From a checkpoint of a small mixture-of-experts model trained on Wikipedia: 12 layers.
Below are experts of layer 2 (counted from 0) of a mixture-of-experts language model. Rows are named router (the router's row for the expert), up (a neuron's input weights, with its number) and show model dimensions 192-239. Each number is 128 + 24 x the weight over its row's rms, rounded and kept within 0 to 255. Numbers have three digits each.
Before each expert's rows: a language model's description of what the expert responds to. This comes from a sample of Wikipedia text that the model never trained on.

# expert 2
What it handles: Articles and determiners, mostly the after prepositions like in, of, to, at, e.g. the same, the first, this, every.
router:163151160148104164126092085123094094119107106138150132075177165140140135106154094117118138126144180147136100158095134136118101124163109099121142
up0:103083167139121103145153112127144121110114127111158101136089139121167099106148160107140118124132109137133136102121121158100100113144150151121146
up1:137112124098095141136140098143160134111163142090129155112169147138179092154111120142120150107106086118131136152130117146096165112114141136149134
up2:117138126122126077158122099112112153126179115133079130148144143113105123128119131124175153109097141129146124095140142119122158113129094141097122

# expert 14
What it handles: Connectives and, to, or, through, than, especially and between numbers in date ranges such as between 1 and 27 October.
router:173097093110140112087135115142124132122122161156095118146121113120110165139099101113125129104135139133097155138125136147114136150122146113111090
up0:105117151174153139141129131141106166092116133145162129098096158130114177110125150131150138104158154127113136124130098137121115132093129148141072
up1:136131119179120158095116135133104114103143081152079161127132107117135146091126150158126147119125099148134155126133120128115106146137143124117092
up2:122120139156108079115106139149131120125096128118091138106128114124092117083127134095159131106154105104188131131128138156134112088124112115121132

# expert 16
What it handles: Equals signs, bars and commas inside LaTeX formulas such as \sum_{i=1}, plus verbs was, is and birth words like born.
router:141156176098132085139165118160156123080166118121146093103121130098128138153195127142128109156111152151109149117113166137100156159095110143120107
up0:105113153110140109134091127142108129105114122103120132120070136111139089129132137136168120078147157155164141157102122113094095154080086123118097
up1:083123118103153131139121145132141151127139164124110074099133149155140136139177141157179158128067134145133143124125104088138088152105093130170119
up2:124140111118139083131124108142160181137173124089112126175095131124188109116167162106168133148125110118100116136148155159174130121140106114126057

# expert 13
What it handles: Word-internal fragments and nouns right after the, a or A, such as a-us-pices, a-er-onautics, the other, the case.
router:149133143140117145136134089141202117141111092099155125110097108116153110141096104125128125131104091142151153092092113109163137129079111146120130
up0:132127134173129122176140146122099157162146137100059134145118164114159117106122123124150176094114163163110112109135121113096169148107137136094101
up1:163127146108100122131111122151137120136121166099101104128095156102111129144168114125121108116116153148141138148152138174140129121108131119118146
up2:148144164148137107113172113076108128111123131151102149139114118077129116132153125120112131122115135103096153148124079097087110140070083137146150

# expert 22
What it handles: The s after an apostrophe in possessives like Island's and Romania's, plus quotation marks and endings like -ly.
router:102122136118153162148114141094157120135109126134088098083155135135135165118154121102113161113095077155127158110133113146141116161165133091133161
up0:097135148130152103135120135081156139114139164130104137111148147102146121158121113140122149123139114120114116098133094116140132131149083149077072
up1:140187107156120103130122098120148179119123131087068110111072062117109093131176167101132109135101091081139109102129128130162130087092131136112143
up2:103102134107161131121125123150119145118126123097137116102138130124099160108161149147094118139129126141107152135162180161100107118162148130173092

# expert 0
What it handles: The word also in See also section headers, plus common adverbs and auxiliaries such as also, then, later, still, have.
router:141132106160095153139104129162121175110116171067151167144146135116159122164123162169137162143116126147140147116141116134128135121149134115157124
up0:123102153159113116149172114141125152127160078105115126109139105100125134145133128122170178098125136164116136143101108105117123140118115132110081
up1:127123116173148115100109128121140111088126148123130110081106085137135124172171114158160150132109137152129160094152108129116152175131145140111167
up2:126142166137122124087138100112132158108097095137131154089084111144154137157136140111128150146180128071107123088128153162164124130114090125137148

# expert 5
What it handles: Bare spaces and first digits in table cells and spec lists, plus en dashes in paired names and a few stems like rebel.
router:115134130130118120135133114140126107154141125129113085114142181121167156122145143158126162127109114105122104119120120141123102124148137089142137
up0:125125113076147130131096113091106179104154149138086159120106162123125147103163153094129141149118125110127114111115110132136098119148128134132143
up1:145121149130135097115105122142162150152130130131166133116109155098132130146134109170110188120136131123122123093165073135153130119125158085141136
up2:121157169085108129107099113111145147146110157146078155108123097109144129196120162121120133137143110139122091082126148109112159124096098141129147

# expert 4
What it handles: Full stops closing sentences before The, He, In, plus ==, slashes and closing parentheses, as in Karachi. or US).
router:094117102116103164133138116134138087114096112108141108193128153146144127101087149168108117107101133115119093164139124078116112126096163149179098
up0:072162133123159134163134102112159147101137059142148124105094137096125149121140139118126143117117124095108102129141131129125083118118106133129166
up1:131165109114115102126094137122143135136119117141116082095111133109118138121152129146123116081137142085160118128150168102114093153126147123136106
up2:108162110097139129130097123131160142117101154118152130116093097130150150130170133147138156115118107099103097162150170108176119145129142111134091

# expert 21
What it handles: Middle syllables of proper names, often foreign or unusual, such as Al-d-rich, Va-st, C-ent-aur, Su-th-erland, U-mm Salal.
router:169107118148110151166121138123106155104128141144108115097147116141131133116121116118140131136124153119138145121136121097086161142111116106101142
up0:111135175119138114147094126065106134095107145148098097112155118128094157159101104120151119082113130129171137106126115124156121128106134111153103
up1:098169160128164120134150141113153145155161103127118127088118103107130078114151103134093120130080141133118115141114129113126104149146132134085144
up2:136137132136136101109106098126170150096149127166132138139128127147150125137165083094088165149141159136113113143072113134123162140114149108116139

# expert 9
What it handles: Colons after labels in infobox-style lists (Genus:, Proof:, Years active:) and month names in dates like 8 November 1978.
router:118152134146152106173117140115113113130117140159117108121100116141179119137130139139148159124135125134108123092132146079121129119096130133161144
up0:119124114152145123111120120145136078140141116129146144146106132122094105113105123116101128135145134136120130114099134154123117083179162137103137
up1:135137093132132113111127143119106147141145166140086176133104143129172148115111130125137156130114154132160085169139129145080164121096145131142105
up2:122141148137124136111154169140128098109123120144133153148130065079162072140146114147136133075149138159131171121114116117117140142138168151114096

# expert 11
What it handles: Pipe separators ending table cells after names, titles or numbers, as in film, TV, sport and election tables.
router:099146165169081110088163100101093103147134089170145156147124121144150169139151112125125131167071146103127127131132134091108134096116133129135132
up0:064142143132153076124063139052138177121117141171090148124157125128147126177116152138161183148117101115151151121117097114145139161135058132126139
up1:105155151114113097102162059114155122141103128112098139121125139109100152121090115106115145131161102106142165123099100134177128133094183110105048
up2:107103085143163095106129134123136131120169141197117105120137130174085168072153119115104133140138135155104070182141163160110089108177167131078158

# expert 20
What it handles: Newline tokens, especially blank lines ending bulleted lists or infobox fields before new sections, tables or paragraphs.
router:160129165126120158126115149140094149127137144095099141112128106086138135109134163133132094115141143160131159097120154113106156147093150138158098
up0:122140113150165141122098135105129143137106130115085099120150132151158153105166150097128170128119148142090150139142101145121135119116098088140153
up1:108132127121110109129142118120149166101102115111152155131153065094144136153107146121123129143121156137169150162131185122133101141135156146163053
up2:129130121136116091136119152076111135171144148135071121117100160150127145126153157160141114130104106171144143125103140154163094089118141147191153

# expert 7
What it handles: Commas, semicolons and en dashes following years or dates in prose and lifespans, as in 720, / 1911 – 1989.
router:180133135174122130115099146139138136098123119094104148127125180158121152114116130168097122077170151090084083170157162110133153124141155180095154
up0:128132149104135128151163140149134198148148152132102136143119169117122116126117117144105134134137100110113116090098155157116177130081142160077127
up1:146146185152125110127139135108138155134103136137136148140117090130149088133107119091116131125148121109121087122129104120123111074119145146118100
up2:092170146130152099127116125123162110112168164138088146134124149122132124123159123148093087106141130100147079103122156110096119127058161144137107

# expert 10
What it handles: Middle pieces of proper names and compounds, especially born in Tichborne, Airborne, newborn, plus ville, ton, man.
router:158098113069110122087137089114094108133115093155174131113118136114140112099087105176112159107112140099097108168129186121152100153144135161137122
up0:091120151114140083139166113121167134101135120129111134118132104137139108165138104131143136090107105113134115130125148133084137146116139156152130
up1:126148113100174149117118126151165130118143147100125121065151116161148118117140121072150164091110120127118170101139176212121147151142101139080102
up2:128121188109110077112129113125108146130187167141126124106119098124139173133133104127145110095104123115095086093160146133172116096075128149107073

# expert 18
What it handles: Closing == or ==== marks ending section headings such as ==Biography== or ==Etymology==, plus place names and word endings.
router:149144120094126135120072110104120127110126126156132153163137126125127155140102105144090158125100156146160152161110150148085126125111135149113136
up0:084104140117159112176096107079131089145120109166081117161111133116204104113127100142141149135111133108092157140079104126151115097101150111118158
up1:139105125151157119160110138125105139150112106141124158125169112150106171104114133155121102114133138142130134129105180107077131116128143168117123
up2:106162077102154142102169108156122137127132137164117175129159151123153102142113083181138114137123132099147088129131143147111177107140162159098108

# expert 8
What it handles: Word continuations after hyphens or dashes, as in reddish-orange, left-wing, full-length, plus spaces and digits in ranges.
router:169148135112084106110113109169158105149153131099135114138166142103147105118097138129102123154151102127113121134097115093130070125134147111134097
up0:141116171156139160143107119143129137059087133050139175102146098097163121124143134174131167104171129110121144133157094137122154144092101143156157
up1:112169165157112074105124079142119157129128106138105161130097118108144125128133100133142123140171089118144129130111086124146078103145135113160099
up2:148137189096121109117089107120159187178156114122126127153132082118142110128123165134120137174121063140128140110118108125121088105132137130132144

# expert 1
What it handles: Word-final suffix pieces on nouns, chiefly plural s, also ation, ity, ers, ions, as in Colors, Stations, bishops.
router:130108137084124133101124106111135081161112118156076141138125110157129089146151113124119110157153151114128146076107091127089128153115095102116160
up0:139104125111178103127139096157105140132142105084142131146123074158113165104148139100111125117136121145094125128087159148140069119168135110127104
up1:126099138105161160087123170110113135115119159148142112115134164147095157132102161146142154124108159104121122147114107122153164121126178175143104
up2:150136143128135137129129097128113143142191123101073186116111105125152129104160141089148110116095117089114117129172115165185117082155117097128125

# expert 6
What it handles: The s in decade forms like 2000s and 1960s, and verbs and possessives such as had, made, his, served.
router:093123100112147085132163100122161143137103165145127136112123131119107118149109069132117111146105152151185160115118092138164157163144107156089098
up0:112107148137137121175141128124134141143169121163155130125161159130129119128141128094137146098125138129120146149070071154118145119139089115133091
up1:106111130168187098124129141157145104120187162119107133167119125100122115148138141154132127137129125153147136080116137147114137145124107135137141
up2:123147128120148109153148118136151157138161120120123130121120124130119123146150119107114084137146157097094087146136107173115139089129109135150134

# expert 15
What it handles: First pieces of words right after an opening quote, parenthesis or line start, such as "el-ectromod", "to-o", (D-anmarks.
router:124125163155130128147205109141160173153135132094135152112111137156120161128137143111178132109115141117095128106135124136139125122167167099136088
up0:172129103092095097109116117113149185130138139157115100145144137181150142107140117122157137108142129093122133106132176107130145145107121122135136
up1:141104098153133098163133113139099140107170145146092147151111142174182177090133120160123148093118143143146165109144148147123157130088134133107111
up2:084157144103123121118076104160134130119126145145107124138141128171095122125135131122099116126170134102129136146131150166154115131160125132087130

# expert 19
What it handles: Individual digits within years, times and figures, such as the 0 in UTC+01:00, the 1 of 1960s, or 10.
router:136103139125144155130121146146110136150133113130132096125129155109088140111121156111160102166131113148099113131112104124117123111104117173138138
up0:079136173141145084140132093149186141121164115154098119155113136141149137165158114120147128094165109112154113134129133103119151141143117127145118
up1:127114154139130093138185119131111135143088112147120137139113104123140147107110144106126143099139087136089119160145117147085124122183090161106143
up2:121113178153155110183150076116110113123130101113105141147120127139120203116144112096165125075137120113134155140144155159181098137139162106147137

# expert 3
What it handles: Hyphens inside compounds and ISBNs (grass-fed, son-in-law, 48-hour), list-item dashes, and bare spaces before numbers.
router:131163107106165126146126109110086101145132122126089087093151137157090114152137086158150176122164098108128098102125150112134106123123189117166114
up0:154101146153124095087163137088129101145121114089139124136104076117137153147107117151096110127089165142094144130146174158097164162140101097169143
up1:103127132092135108117155129120125104168149121177150145148130125090132118124176110094114103099114100147128133123088151142122133134146170109115121
up2:158155142103100108105159112120125138153102132168119129136116128140130137160133109150099110120142144109086134112116130089128136125095129076138077

# expert 17
What it handles: Stem pieces taking inflection endings like s, ed or ing, such as sp-ray-s, license-d, draft-s, celebrate-d, shortlist-ed.
router:159140101107114105119164136136109142158164157125080126141112144114144154112111149119153143097140157162120097116157168121144182110141124152115120
up0:111142122074141102156140127145104185133107167135124117096141135093149126135135140071136151127157159071100116147151082113166119108107158159090136
up1:126143130111115122141134106110104093151143118100138165117134132144128103123128100099143182127163125096121151093160149142146098144128134102141136
up2:138105127147131154069114138128154130149119136126133168149166122133156111104108179134134111125136136119137105124146127169143147101097149137137125

# expert 23
What it handles: Line breaks and full stops ending sentences, list items or table rows, especially before headings or new paragraphs.
router:073084177119163117094106149144129095136128129170135083139106115117101132068145125121146164176158129147148150165120155116144113083112141113120164
up0:126114132056106161126125109111136115153080106133110110186105141125129121095109111170105119123122142154120103122128183097163135151135194134129150
up1:081149122128126121117123100121157123136145151143080091156126125132136136107154134147130169172154118103110150127124159142123112133132111099101132
up2:112111131083121165116132129149140131157144103121145103110150093150111117099165127184128121139106110137183155119115163138106137181139162117126134

# expert 12
What it handles: Labels and values in infoboxes and lists, such as Year, Born, Personal, Preceded, Interactive map, Kingdom.
router:113128140135150133124136124128139135097168099145118162109131075130113129137118117125131114167126107138153131116147093156116125090145115136090125
up0:129143119171129094149106114130093118160146100121088135100072089092119076143113144111162143120128110118141118115153165144086127102076131130156108
up1:110119101128139112161187128088136108145115135162130107136082152097223112087128129151134142085128099160166113099128140157152101123129116113137108
up2:159108158155115109090121136165115133170122153127138096113083167164138157116140128133127132122148085143115161117147172153154100135093123091143095